From a checkpoint of a small mixture-of-experts model trained on Wikipedia: 32 experts in each of 8 layers, 346M tokens.
Below are experts of layer 5 (counted from 0) of a mixture-of-experts language model. Rows are named router (the router's row for the expert), gate (a neuron's input weights, with its number), up (a neuron's input weights, with its number), down (a neuron's output weights, with its number) and show model dimensions 0-223. Each number is 128 + 32 x the weight over its row's rms, rounded and kept within 0 to 255.
After each expert's rows: "gets" lists some tokens that make up at least twice as much of what it gets as of all text; "mostly gets" lists some tokens that are sent to it at least half of the time. This comes from a sample of Wikipedia text that the model never trained on. Tokens count by the router's weight.

# expert 26
router [176 120 126 123 117 122 141 166 157  95 126  56 194 109 218 195 148  88 151  94 123 130  93 140 128 188 125 115 109 180  78 143 120 158 159 122 153 150 119  86 104 155 188 102 154  62 117 107 132 144  92 109 122 157 139 106 101 171 159 105 156 121 155 129  89  90 106 121 115 158  97  70 141 143 128 138 128 147 111 132 153 114  78 112 180  90 164  97 115 100  99 152 130 160 162 110 158  97 128 106 104 129  71 186  82 139 118  65 140  53 116 127 154 148 133 115 111 149 105 120  85 116 138 162 125 119  73 113 163 114 126  68  31 164 128  56 165  96 143 106 107 124 117 138  87 115 113 170 155 105 120 106 182 139 102 158 159 208 147 147 132 172 160 120 154  93 160 142 148 125 124 127 124 141 137  99 200 104 103 117 141 139  84 159 116  82  95 155 202 125 167  99 133 106 154 166 140 137  73 181 130 115 167 153  79 121 136  64 143 117 119  60 105  65 144 104  94 117 113 101 121 102  81 120]
gate5 [145 176 151 121 137  81 118 188  78 152 103 124 117 136 168 134 163  73 159 100  69 144  62 158 174 134 123  86 133 153 104  65 149 103 162 155 196 114  62 141 162 130 100 101 125 130 117 166 108 144 145 118 133 151 117 126 148  86 182 120 131 107 128 134 126 144  96 129 104 128 188 154  65 162 142 100 147 129 115 136 162 157 176 159 127 129 166 101 145 104 128 116 120 204 184 147 124 113 114  77 126 117 148 126  95 122  50 206  85 135 131 189 137 121 132 132 164 104 128 103 143 149 134  84 133  87  72 194 135 138 122  59 117 118 122  72  92 173 125 131  90 123 144 133  98 166 154  81 149 116 122 102 172 114  86 125 129 111 158 157  84 101 148  80 131 148 136 181 154 152 152 133  80 126  70 175  99 127 152 120 156 138 132 134 211  80 212 135  80 115 163 101 122 183 129 141 156 120 101 152  77 116 171 127 110 147  72 106 146 188 122 113 140 121 164  81 104 139 144  44 101 132 151 148]
up5 [127  46 137 177  76 169  96  90 160  89 114 113 143 132 104 157  89 173 103 153 164 127 186  88  71 123 146 136 107 118 127 205 111 137 100 118  68 142 182 108  92  97 142 123  85 106 186  79 152 140 134 131 108 101 183  79 141 188  93 142 148 141 160 163 122 187 148 142 107 147 113 100 182  88 115 142 143 153 106 135 137 139  87 126 142 131 113 144 104 110 151 114 154  60 109 133 133 152 113 195 120 114 115 122 143 130 188  40 147  92 152  78 153 150  96 121  92 147 148 147 121 139 137 159 105 146 144 102 163 126 157 209 129 118 132 155 101  67 146 128 172  89 137 138 170  87 122 144  96 159 140 156  94 156 190 140 178 120  75 126 154 151  63 184 128 147 126  95  88 129 115 137 200 129 197  91 135 136 118 145  94 127 111 110 105 154  60 119 195 146  97 156 137  76 100 118 156 115 170 105 171 104 124 123 101 122 183  88 138  80 126 171 140 151 116 149 120 110 127 193 178 123 106 117]
down5 [177 140 160  65 112 126 118  62  86  79  99 134 152 123 152  98 106 173 124 112 106 109 182 111  90 123 163  27 132 101 107 110  62 140 140 114 151 125 107 189 122  95 190  92 173  91 112  64 168  79 153 184  76 161 148  84 109 173 112 178 121 189  88  83 117 103 106 173  84 107  72 148 121 129 117  98 105 118 155 129  92 105 115 180 150 154 127 136  95  88 141 179  81 184 124 124 152 141 127 129 115 110  68 147 167 139  80 126 163 155 138 130 113 146 128 156 169 157 124 129 183 150 132 147 116 122 106 118 157 168 116  76  91 132 119 116 208  99 146 131 152 156 134 103 114 155  88 127  96 104 135 155 102 134 140 181 152 104 174 155 124 116 121 109 207 128 151 158 180 103 116 127 123 123 154 115 139  99 162 131 156  69 117 113 135 136 186  57  81 148 139 124 116 108 111 115 118  86 124  82 117  71 107 152 184 156 129 124 134 172  96  72  95 102 154 145 160 114 110 166  97 147  99  72]
gets: " ", " (", "–", "201", "202", "-"
mostly gets: " ", "′", " −", "^{", " +", " ("

# expert 28
router [144 156 140 148 131  78 157 125 178 149 154 154 149 147  69 112 130 119 120 154 124 154 133 141 161 137 123 140 134 103  86  86  94 114 147 127 158 191 143 107 160 181 108 124 137  71 120 106 157 101 118 161 135 113 125 140 111 142 186 110 111 125 140 121 109 102  68 184 180 101 111 150  82 135 123  79 149 148 115  86 107 143 124 148 129  62 117  93 143 104 111 123 151 160 167 115 147 163 133 112 167 112  92  88 166  92 185 144 103 122 126 147  88 146 113  96 141 154 163 203 132 129  72 103 160 118 145 116 143  81  85  63  49  62 116 175 199  98  86 131 121 169 130 169 135 124 125  78 149 173  77  89 112  94  99 152 124  61  65 145 141 117 120 121 125 181  91 149 158 113 117 150 129 128 109 158 176  41 137 130  98 191 102 117  80 119 104  92 185 116 108  52  97 126 174 108 140 165 141 123  74 181  95  62 143 125 147 104 194 109  94  74  83 162  96 142 158 132 143  89 121 121 140 122]
gate4 [132  83 121 148 122 110 146 122  97 161 106 165  92 172  84 129 144  95 127 104 202 128  67 191 229 121 131  96 150  86 133 120 100 165  65 137  98 122 190  87 184 137 125  99 142 108 132 118 222 107 152 143 150 172 110 118  80 159 191 106  84 135 127 145 132 138 130 130 168 104  59 154 117 146 167 134 137  88  93 115 158 133 131 137 127 103  93 104 132 193 127 184  97 166  97 162 146 145 171 136 151 161 179 127 148 139 165  88 154 138 107 131 133  86 118 107  67 105 138 134  83 134 100 185  51 135 105 173 161 116 181 122 124 132  93 182 155 130 127 135  93 140 121  82 112 104 121 105  85  95 125 124  73  93 139  79 133 136 130  36 114 102 116 133  90  95 140 155  96 127  75  96 158 127 172 130 113 106 105 140 144 135 101 124 147 164 139 110 116  78  73 124 175 115 186  88 125 125 134 126 120 177  92  99 139 149  92 110 124 107 137 117 140 127 131 107 198 188 158 175 113  84 142  75]
up4 [112 141 123 173 126 183  96 120  86 117 148 104 115  88 160 131 125 138 108 147 127 144 168 125 131 113 133 140 178 131 113 132  76 128 157 164 141  86 138 120  90 135 143  25  78 124 132 130  96 127 188  76 100  75 146 160 159 195 129 113 200 115 102  98 104 153 106 115 125 116 137 146 142 150 122  26 147 143 151 135 180 171 129 104 139 153 125 140 140  68 122 116 123 163 149  87 167 125 146 163 111 115 157  79 146 136 129 139 123 146 174 119 127 151 111 165 144 140 144 147 121  76 125 115 154 169 134 132  98 119 125  93 127 105 122 170 118 140 176 145  75  91 182 141 122 155 233 154 134  70 137 126 125 115 124 141 102  97 118 130 105 128 148 111 128 104 120 151 133 162 171 111 122 130 170 121 134 129  29 177  87 133 118  84 133 130 136 123 143 130 105  40  89 148  92 193 132  58  85 171  99 123 147  53 134 150 166 148 139 132 110 178  73 111  37 153 196 138 166 195 136 120  89 146]
down4 [111  84 139 107 192 131 183 154  89  75 147 141 102 121 136 164 135 139 114  92 153 163  76 103 105 109 148  75  97 144 177 110  96 143 120 100 157 163 137 107  98 113 170 202 121 143  78 146 127 108  88 132 165 107 125 102  99  91  71 109 154 138  97 122 137 136  64 128 198 116 105 145 106 124 157 166 123 162 119 171 144 116 113 122 169 144 117 105 195 181 135 177 124 133 110 163  98 163 106 117 167 193  73  85 140 136 102 192 155 128 110 119 147  23 160 136 158 152  80  89 134 122 162 102 135  91 131 114 102 147 132 207 149 159 128 134 151 156 117 100 120 128 126 107 160 136  85 118 138 155 167 165 109 103  97 113 161 164 101 150 121 162 145  89 161 132  41 122  85  67  95 101 167 140 171 144 124 160 205 148 142 108 133 125 125 153 134 169  95 124 155  94 122 165 143 105 144  96 130  78 136 131 147 122 168 180  95 153 159 142 128 148  84 101 122  49  87 114  63 153 187 153 119  72]
gets: " M", " m", "ed", " V", " P", " F"
mostly gets: " M", " t", " p", " V", " w", " st"

# expert 27
router [126 101 111 137 143 118 133 146 151 146 178 114 203 124  90 150 153 146 128 100 181 183  80 121  94 100  93 102 128  84  91 127 168  92 105 190 181 172 114  95 170 150 136 131 105 111 122 155 130 120 132 124 130 103 173 116 146 160 123 116 126 119 180 180 154 120 108 143 141 124  84 179 174 132 125  82 155 175 117 123 124 141 121 106  72 129 141 134 159 142  78 108 171 123 127  98 131 145 103  73 103 130  93  89  65 153 138 111 112 111  60 162 153  84 132 114 104 119  87 177 140 182 122 117  95  98 162 130 120 142 120 184  38 118 113  68  93 114 147 118 154 196 105 139 108 139 108 152 121 175 158 137 189 119 149 134  98 140 120 109 120 173 247 110 139 167  77 110 142 136 118 124  86 136  97  76 163 138  91 110  70 147  64 113 136 117 169 148 121 169 123 101  94  90 135 137  97 174 156 122 161 155 189  76 154 110 180  96 115  72 115 136 124  72  80 169 104 103 110  96 148 202 108 132]
gate3 [116 138 113  98 133  77  93 167 116 145 117 109 100 126  86 144 184 192  72 169 119 140 124 170  66 130  78 108 160  77 140  92 160  88 125 137 183 132 136 130 121 133 103 131  99 151 164 144  89  79 159  49 135 146 149 192 131  86 123 103 120 111 115  96 187 151 114 183 125 114 116 141 127 161 162  95 163 162 134 139 128  99 103 120  95 102 134  74 157 153 113 153 129  94 104 105 143 102 145 119 158 123 146 145  56 132 142  67 140 101  95 182 144 110 117 138 120 128  84  93 136 153 179  85 101  77  98 107  62 145 104  75 110 163 166  18 129 173 188 179 164 138 161 130 141 134 143 136 108 118 106 162 121 104 122  59 132 115  75  85  89 149 137 185 158 143  95 121 140 120 117 110 135 166 140 117  98 103 139 188 148  97 116 127 137 136 160 124  88 160 126 207 116  80 114 177 115 109  69 107 117 156  88 166 186 159 150 189 101  96 160 103 154 130 140 108 134 119 188 161 119 166  96  95]
up3 [172 132  97 135 129 204 136 183 178 131 136 165 111 140 160 142 136 153 175 117 160  95  91  99 173 153 153 112 127 111  90 204  83 128 135 139 110 154 141 129 155 122  87 151 147 182 164 174 130 130 108 128 173 117  95  60 113  76 161 144 109 121 108 144 179 100 160  99 138  81  80 180 109  29  80 111 103 121  87  63 161 106 168 137  97 158 107 152  65 148 110 122 136 150 136 118  80 107 100 119 130 126 145 105 106 139 125 109 151 148 133 134  89 148 173 144 147 104 204 102 124 124 136 141 176 166  91  94 165 101 134 141 141 118 159 206 144 167 101  65 145 127 152  87 137 153 165 104 128 113 149 107  94 193 123 157 124 154 170 153  55 133  73 141  96 167 183 128 128 155 111  85 128 163  95 125 109 130 114 111 114 169 137 125 133 114 100 123 159 155  75 109 157 167 108 107 153 112 188 131 130 151 159 107  82 111 119  52  79 198 141 130 147 129  66 116 132 153 102 138 167 175 194 142]
down3 [151 121 130 119  82 107 133  93 131  94 109  96 107 147 148 181  98  53 102 144  56 120 155 114  83  90 157 102 162 118  82 138 144 207 133 147 114 108 114  83 152  80  96 164 120 143 102 104 131 170 171 110 112 191  97 127  66 152  85 121 107 151 121 123 169 122 160 142  51 186 115 150  65 153 116  94 116 140  79  85 149 145 122 182 198 115 202  95  94 174 140  87 115 124 148 145 147 158 116 146 139 125 166 147 130  97 104 117 112 103 127 185 140 130 123 110 131 166 167 166 143 116  67  67 145 143  85 168 156 166 160 170 121 144  82  34 119 130 130 104 105 150 137 134 135 138 133 105  92 200  66 137 137 133 140 143 125  88  85 159 191  17 183 124 150 107 134 175 103  69  91  97  86 103 118 106 118 127 148 115 144 165 125 137 105 122 136 134 139 118 119  99  76 101 110 116 130 133 117 125  80 205 147  91 126 130 107 161 141 145 128 157 116 129 157 127  98 121 186 140 137 138 130 132]
gets: " ", " |\n", " K", " G", " A", " P"
mostly gets: " K", " U", " Y", " o", " Cro", " X"

# expert 3
router [183  88  97 157 172 129 186 130 201 123 116  95 140 118 136 142  99  51 127 120 125 217  96 142 130 162  93 146 115 149  87 187  99 150 114 124 141 133  71 118 128 155 186 123 158 115 171 110 137 112 131  82 189 138 102 164 122 129  77 130 122 140 128 143 124  84 156 118 170 140 108 136 157 121 161  89 142 103  70 134 181 102 113  90 116  59 111  92 167 163  65 181 158 134 177 182  73 141 183 134 131 159 152 118 120 159 187  35 112 110 117 152 181 116  95 136 114 113  76 116 158 135 153 138 141 132 149 125 151 121 107 107  67 137 166  91  97 132 114 138 169 132  86 136  67 107 149 157 134 134 154 141 145 171 123 124  97 168 147 189 132 158 137 101 137 115  98 140 143 118 191 100 131 105 153 122 192 118 130  68  83 143  46 192 149  80 134 130 148 161 135  95 150 136 100 140 102 116 103 171 127 103 112 146 127 141 117 116 168  67  75  87  77  96 104 121  93 125 120  96 128 181 105 114]
gate5 [164  99  61  85 143 121 118 126 163  96 142 109 127  72 146 114 119 118  97 124 134 112  97 106 130 105 113 103 140 117 131 123  98 106 116 125  58  93  94 154 163  85 145 168 147 142 176 138  99 111 148 100  91 146 105 125 150 201 149 175 134 127 143 161 153 122 177 137 130  93 109 145 108 137 115 167 110 148  80 209 115 105 135 159 109  85  94 132 137 111 118  96 153 116 163  90 135 144 139 201  98 138  99 103 149 172 123 140 149 134 128 120 148  80 165  88 139  65 148 113 191 125 154 101  94 138 159 121 135 158  70 144 145 158  83 187 103 167 102 190 180 140 172 136 105  95 126  99 113  82 126  67 118 137 125 169 147 140 175  60 156 141 118 141 155 139  35 124  73  65 209 170 152  95 138 117  95 125 131  88  65 107 125 115 170 158  65 123 134 197 154 168 128 153 107 184 145 101 150 159 157 119 117 130  79  97  67 134 102 113 135 213 171 151 142 142 127 179 107 109 123 103  88 155]
up5 [ 99 174 147  79 111 152  91 130 122 124 106 148 116 177 143 113 174 119 132 145  73 102 148 136 129 147  99 130  59 123 163  74 109 151 172  89 121  91 142 109 167 149 125 138 138  98 109 131 161 166 130  92 103 161 124  89 111 114 128 134 132 139 105 150 140 122 143 138 175 122 138  90  89 167 189 193 105 144 122 150 127 110 118 144 176 199 108 157 110 165 110 117 186 199 134 174 115  87 137 136 137 130 127 151 102 171 115 127 129 115 126 140  99 152 121 142 149 111 116 175 160 110 131 119 136 147 105 193 119 206  57 151 129 135 167  93 193 110 129  90 114 130  59  99 150 117 177  54 172 138 125 151 138 173 180 133  59  80 210 129 114 107 111 130 130  84 186 118 114  98 150 167 165 126 103 164  80  87 139  95 233 160 141 129 143  74 154 154 121 117  99 172 129 129 156 120 115 119  62 145  76 127 107 178 136 130 121  90 134 106 134 105  94  90 143  42 146 114 165 152  65 150 107 168]
down5 [117 111 121 161 138 151  99  81 116 150 126 194  95 133 105 152 111 171 135 137 141 104 164  54  86  86 139 135 124 116 150  96 177 133 129 198 179  81 160 162 123 116 134 148 118 135 116 114 155 150  82 121 114 113 137 106 163 127 131  77 149  78 104  93  85 182  79 103 188 118 104  79 103 129 127  74 175 106  70 117 210 120  97  96 156 127 142  95 146 107 144  45 151  86 117  94 157 109 135  83 171 146 161  82 153 119 122  82 105 155 165 129 186 101 143 131 114 129 192 147 157 110 110 125 113 105 140 121 147 138 165 175  90 154 103 149 180 151 112 168 171 190 141 145 135 196 152 180 141 211 121 128 136 122 164 124 123 108 163 154 128 140 129  47  58 149 139 128  23 101 138 110 104 118 104  92  99 117  81 146 132 151  37 124 108  86 122  98 156 115 104 124 117 120 144 152 176 147 112 126 126 122 110  94 114 141 155 180 130 135 106  93 110 135  97 138 168  74 103  90 140 132 150 121]
gets: " ", "1", "2", "3", "0", "4"
mostly gets: "8", "4", "2", "3", "5", "1"

# expert 5
router [156 148  78 134  69 117 159 126 209 121 184  53 146 111 146  95 104 106 120  86 113 198  97 138 139 133 127 135  78 107 123 148 129  85 133 165 105 146 123  93 162 150 179 133 142  79 145 184 114 141  87  84 130  79 168 112 160 139 135 184 107 210 138 131  70  85 147 120  95 125  81 168 173 193  96 141 133 151 133 132 107 128 141 103  77 165 103 120 130 107  53 111 132 132 124 111 115 125  92 125 121 131 169 105 107 122 123 155 111 122 144 122 169  94 154 116 130 175 144 221 165 104 136 115 124 102 153 102 138 124 109 104  70 109 111  99 111 119 115 140 140 173 135 147  71 145  91 164 145 135 104 162 124 130 108  97 117 156 115 151  90 164 186 157 210  92  43 106 119 112 161 102 132  72 106  93 166  87 139  92  45 125 170 161 125 110 172 157  92  99 106 153 137 180 168 154 134 121 136 113  78 158 145 181 198 136 149 125 156  78 120 173  93 103 151  97 143 137 113 150  88 123 134 111]
gate1 [136 112 139  83 102 127 181 102 196 126  93  88 143 131 163 106  96 149  96 109 106 110 156  95 142 154 139  98 108 189 129  93 106 143 103 161 111  78 123 137 153 135 151 155 137 100 120 194 163 127 120 113 178 141 123  84 134  49 144 204 160 163 154  91 114 150 169 105 119  73 139 106 105 139 130 115  90 119 163 143 164 132 143 121  88 131 102  77 104 128 104  79 108 140 147 123  90 151 129 107 104 139 127 152 135 148 117 171 123 128 137 120 132 173 152 160  98 120 143 175  96 133 155 163 120 167 179 124  96 180 134 114 131  92 155 128 113 116  81  95 156 142 114 123 116 133 114 191 154  93 133  56 102  76 165 191 131 116 141 126 142 108  73  55 166  95 125 201 102 117 177 105 136 127 115 200 161  53 170 135 107  74 157 109 129 177 159 119 124 113 135 179 154 171 153 171 141 120 211 105  93 113 108  98 174  73 121 156 190 180 128 124  87  92 100  89 186 157 199 147  99  79 142 130]
up1 [ 56  98  71 126  95 128 117 157 147 164 172 165 112 107 132 161 171 145 123 170 127 122 122  98 186 191 112 129  81  77 118  97 162 157 105 126 109 164  90  82  83  99 102 176  79 208  96 147 136 124 146 131  69 106  96 177 117 172 130  87 154 101 107 124 145 183 121 142 160 155 117 122 167 160 121  95 171 181 134 125 114 104 106 111 147 140 131 153 136 126 141 162 104  92 128 141 177 106 144 154 182 170 147 128 128 104 115 104 160  85  93 134 192 140 104  25 156 137 110  64 128  91 104 165  98 108 104 168  89 108 133 156 151 163 142 162 169 108 121 169  98 108 153 144 173 136 157 147  88 105 121 183 134 160 126 137 149  96 149 151 126 128 125 104  85 126 163 136 169 142  92 180 149 160 162 104  80 204 138 177 171 101 118 139 143 143 130 138 165 180  91 166 143  84 135  95 114 170 104 114 165 145 125 154 124 169 130 151  86 133 148  98 138 175 136 141  75 135  24  94  95 177 128 170]
down1 [ 72 194 107  79 146 104  92  76 128  93 127 138 128  91 118 122 135 131 150 111 169 176 179 140 116  73 127 135 111 125  91 108 151  92 123 112 115  86 110  98 157 189 140 120 113 165 104 130  55  72 113 155 174 174  95 118  82  83  69 107 111 186  81 186 173 140  70 114 156 145 123 141  96 137 113 141 155 133  91 162 116 185 128 132 131  89 111 177 113 132 136 152 162  61 126  83 139 163 132 119 111 147 154 169  87  97 145 137 117 173 155 176 124 117 138 136  96 118 117 126 145 150 132 109 106 106 124 100 110  67 138 182 140  69 101 132 129 148 189 119 179 162 162 124 152 151 145 135  65 117 162  99 133 146  92  96 197 160 157 169 135 187 135  95 107 110 107 150 129  87 157  83  73  73 126 175  86 101  90 115 127 105 132 125 132 153  77 169 118 109 110 102  68  90 194 173 130 115 115 151 102 140 147 129  87 164 140  96 191 116  46 175 167 142 101 102 141 132 118  72  96 115  87 134]
gets: ")", " |", "s", "ers", "es", ";"
mostly gets: "ments", " team", " football", " League", "ire", " club"

# expert 12
router [172 152  74 171 103 119 137 175 154 125 175 189 142 109 124 114 129 106 115  99 114 137 124 142  85 122 120 168 144 127 113 199 106 135  72 127 195 121  54  82 122 155 149 166 128 119 113  67  95 105 154 150 148 129 122 114  99 111 115 138 115 148 125 115 126  92  96 129 118 147  79  96 152 124 114 122 134 120 115  93 102 103 128 139 127  79 110 134 139 175 108 134 156 140 114 129 115  88 102 161 160 159  89 107 113 101 102 128 122 121 156 174 179  90 144 114  95 132 108 195 140 101 118 137 174 129 148 110 137 129 112 138  76 113 151 132  22 158 103 151 142 153 152 130 146 159  87 119 137 163 169 125 186 148 166 108 109 122 145  65  77 153 156 124 144  84  66 132 123  96 126 163  71 141  74 117 152  84 190 148  73  99  62 182  82 103 194 149 160 184 142  40 137  84 139 127 105 122 103 123 154 185  90 156 118  89 129  68 148  88 100 130 101  76  57  55  90 130 117  88 184 140 116 107]
gate3 [170 159 123 134 104 126 148 107 187 116 145 134 124  69 202 109 124 141  89 114 134  90 124 119 117  91 106  98 124 177  62 159 159 109 132 117 146 139 207  95 138 127 141 131 121  92 144 153 144  99 157 134 184 142 139 132 135 101  92 120 109 134 176 121 143 106 157 122 118 130 189 134 141 154  73  60 136 169 145  79 130  70 180 129 107 183 153 117 163  96 155 205 155 140 105  86 124 115  81 162 174 181 115 198 116 101 129 134 163 115 169 116 122  87 158 141 127  97  71 141 123 101 133 129 157 124  89 172  72  79 143 141 141 157 127 112 162 161  67 123  96 115 107 102 119 113 138  73 141 138 230  94 125  98 129 143 130 155 116 158 175  82 181 121 130 156 120 110 137 112  97 131 125 194 111 137  74 134 149  74 120  95 129 147  73  78 153 124 101  59 104 138 111 115 110 176  95  90 108 196 174 162 164 161 213 111 122 100 195 101 158 125 143 114 110 122 177 153 139 145 132 168 110 130]
up3 [106 178 133  65  99 118 126 160 100 154  71 159 147 163 119 117 134 144 182 178  95 132 142  79 153 157 120 121 121  61 184 175 109 144  57 131 114 196  79 126 123  93  81 116 143 136 153  43 118 118 119 105  69  81 126 119  62 165 123  46  98 142 118 130 124 123 119 120 138  93 190 171 130 110 179 143 100 103 135  87 144 107  95 132 145  84  39 110 133 128 124 124  99 171 140  69 112 128 142 127 118 133 149 142 125 200 104  87  96  92 103 150  69  89  99 117 184 112  93 166 151  88 108 111 113 182 128  96 209 179 103 102 137  93 110 133 159  91 140 171 135  94 150 150 146 117 131 105  97  90  41 146 130 171 121  92 159  97 141 120 121 121  85 154 111 103  98  96  93 123 138 114 111  79 116 148 169 156 174 141 131 124 158 123 186 146 116 158 113 156 132 151 140 169  98  62 160 102 133  90  94 111 170 165  61 137 116 133 118 126 134  63 143 137 125 141 104 150 125 122 105 121 110 122]
down3 [149 192 167  94 191 121  83 161 126 170  90 107  97  91 127 174 168  69 145 142 124 135 163 112 121 127 113 112 141 102 152 142 103 136 138 169  78 109 129 115 157  99 143  98  79 135 118 127  71  64 133 164 127 111 151 154  87  97 101 139 101 162 105 121  94 189 157  92 165  82 119  95 134 162 118 151 147 154  93  91  95 175 129 147 106 150 109  79 131 111 140 137 125  87 182 180  99  65 144 133 108 137 171 127 131 138 132 151 142 120 146 190 148 188 161 116  96 129 131 109 172 133  89 153 111 115  90 106 157 154  92  69 111 213 149 175 143 120 135 131 133 104 123  94 131 170 173 138 187  71 114  40 101  88 122 137 170 149 101 155 134 127  72  95 158  95  98 106 109 121 132  59 145 193 101 116 117 137 170 134 160 123 184 109 124  93 191 136 197 133 154 131  92 204 123 131 145 175  95 167  96 135 133 195  89 155 106 120  83 114 105 144 138 135 131 133  92  98 189 134 175 109 117 166]
gets: " |", " |\n", "|", ".\n\n", "\n", " \""
mostly gets: " \"", " |", " |\n", "|", ".\n\n", "==\n"

# expert 19
router [130 141 132 125  88 141 121 128 128 133 167  64 133 125 133 124  60 104 179 152 125 139 163 145 107 103 133  95 160  72 171 141  86 120 202  95 167 124 126 161 109  91 147 141 148  68 153 125 160 117 105 144 175 109  79  84  99 148 167 137 128 129 149 139 121  79  97 173 133 147 130  96 115 118 137 163 170  59 123 172 147  95  78 122 157 144 145 108 194  66 128  88 158 145 138 153  92 159 149 102 180 141  64  73 140  65 109 146 112 167 101 158 154 147 108 134 118 144  77 168  94  91  66 116 156 149 121 123 162 102 112  40  47 104 122 159  73 100 164 152 126 150 148 129  75 132 100 121 124 164 131 118 152 145  94 179 112 117 102 167 204 161 131 120 149  90 208 123 128 156  58 113 139 128 172  93 147 126  81 139 139 110  78 115 110 113 103  99 174 110 132 102 119 157 120 148  95 173 161 101 128 156  64  91  89 181 148  81 162  77  95 101 116 106 127  88 146 125 137  78 146 149 119 121]
gate4 [118 122 150 170 110 117  78  85 130 141 130 140  85 166 129  78  81 123 148 143 153 129 199 118 142  71  88 125 109 185 181 120 116 165 145  53 128 113 160  68  83 113 134 170  99  81  96 118  70 113  69 156 166 135 139 142 110 163 131 132 161 106 146 152 167 198 122 193 150 202 132 136 168 132  81 127  93  96 201 161 158 204 113 119 137 154 147 156 139 152  96 163 149  62 107 109  91 120 118 105 133  99 149 195 115 118 140 143 204 133 103 126 145 111 104 122 152 159  47 145 134 154 127 111 123 131  93  83 133 130 146  87 126 182 102 110 138 126 124 113 139 157 120 129 137  50 128 146 101 110 138  89 108 147 132 138 131 161 143 101 183 172  80 136  77  74 142 144 119 106 100  87 113 144 103  81 111 196  90 116  75 112 120  93 121  69 149 131 117 123 117 131 126 176 152 134 108  91 118 135 125  69  67 113 118 181  71  93 144  80  98 148 109  99 110 112 187  99 127 134 171 107 144 125]
up4 [132 139 114  76 165 178 108 168 137 108 109 153 115 147 103 186 164 157 106 181 153 133 117 166 102 201 136  79 142  77 179 119 162 112 115 140 174 134  53 165 115 100 118 120 193 132 136  59  86 129 104 109 154  90  72 100 108 180  96 128  91 160 132 118 154 151  97  90  93 148 142 128 127 146 103 167 112 107 151 159 128  64 177  52 121 134  19 121  75 109 170 115  96  74 128 126 187  83 145 135 108 134 118 152 115 119 118  62 139 133 132  90  80 162 138 148  88 143 129 118  97 141 126 153 131 127  95 133 169 147  93 144 132  94 179  67  63 140 106 127 144 114 132 170 124 145 137 106 150 122 100 133 135 178 161  88 168  63 133 126 102 107 134  92 163 142 120 176 110 131 156  72 103  89 119 100 161 129 146 112 181 107 128 130 157 191 121 146 174  70 155 119 105 160  90 126  99 136 144 178 113 179 115 120  85 108 186 123 117 135 176  89 170 133 120 189  89 113 166 109 110 106 112 136]
down4 [167 140 132 106 160 118 164 148 117 110 155 120 110 121 139 107 123 118 103 146 130 103  72 104  82 121 103 127 139 149 111 188 150 132  71 142 157 117 143 113 121 163 149 144 115  93 197 117 196 134 120 148  57 141  86 121 130 164  98  98 113 188  73  94 134 125 151 174 113  93 137 116 134 198 111 205 134 102 108 117  93 142 100 119 120 113 183  96  81 113  31 146 135 123 172 113 111 148 129 103 156 167 103  98 102 147 133 117 101 139 178 109 132 120 153 140 111 113 146 134  54 127 142  57 130 125 121 208 124 122 141  93 138  67 134 153 144 136 136 135  70  91 118 111  70 190 184 143  94  92 126 141 143  96 116 221  68 135  81 197  93 157 127  91 123 115 172 168 111  96 172 127 149 162 101 147 116 106  96 140 118  99  96 116 149 164 142 114 134 154  86 168 142 127 232 138 149  82 135 185 113 129 117 185 120 171 106 109 128 138 143 105  99  77 119 158 169  91 104  81 167 155 111 124]
gets: " S", " N", " T", " D", "c", " s"
mostly gets: " res", " ex", " Gu", " f", " s", " rec"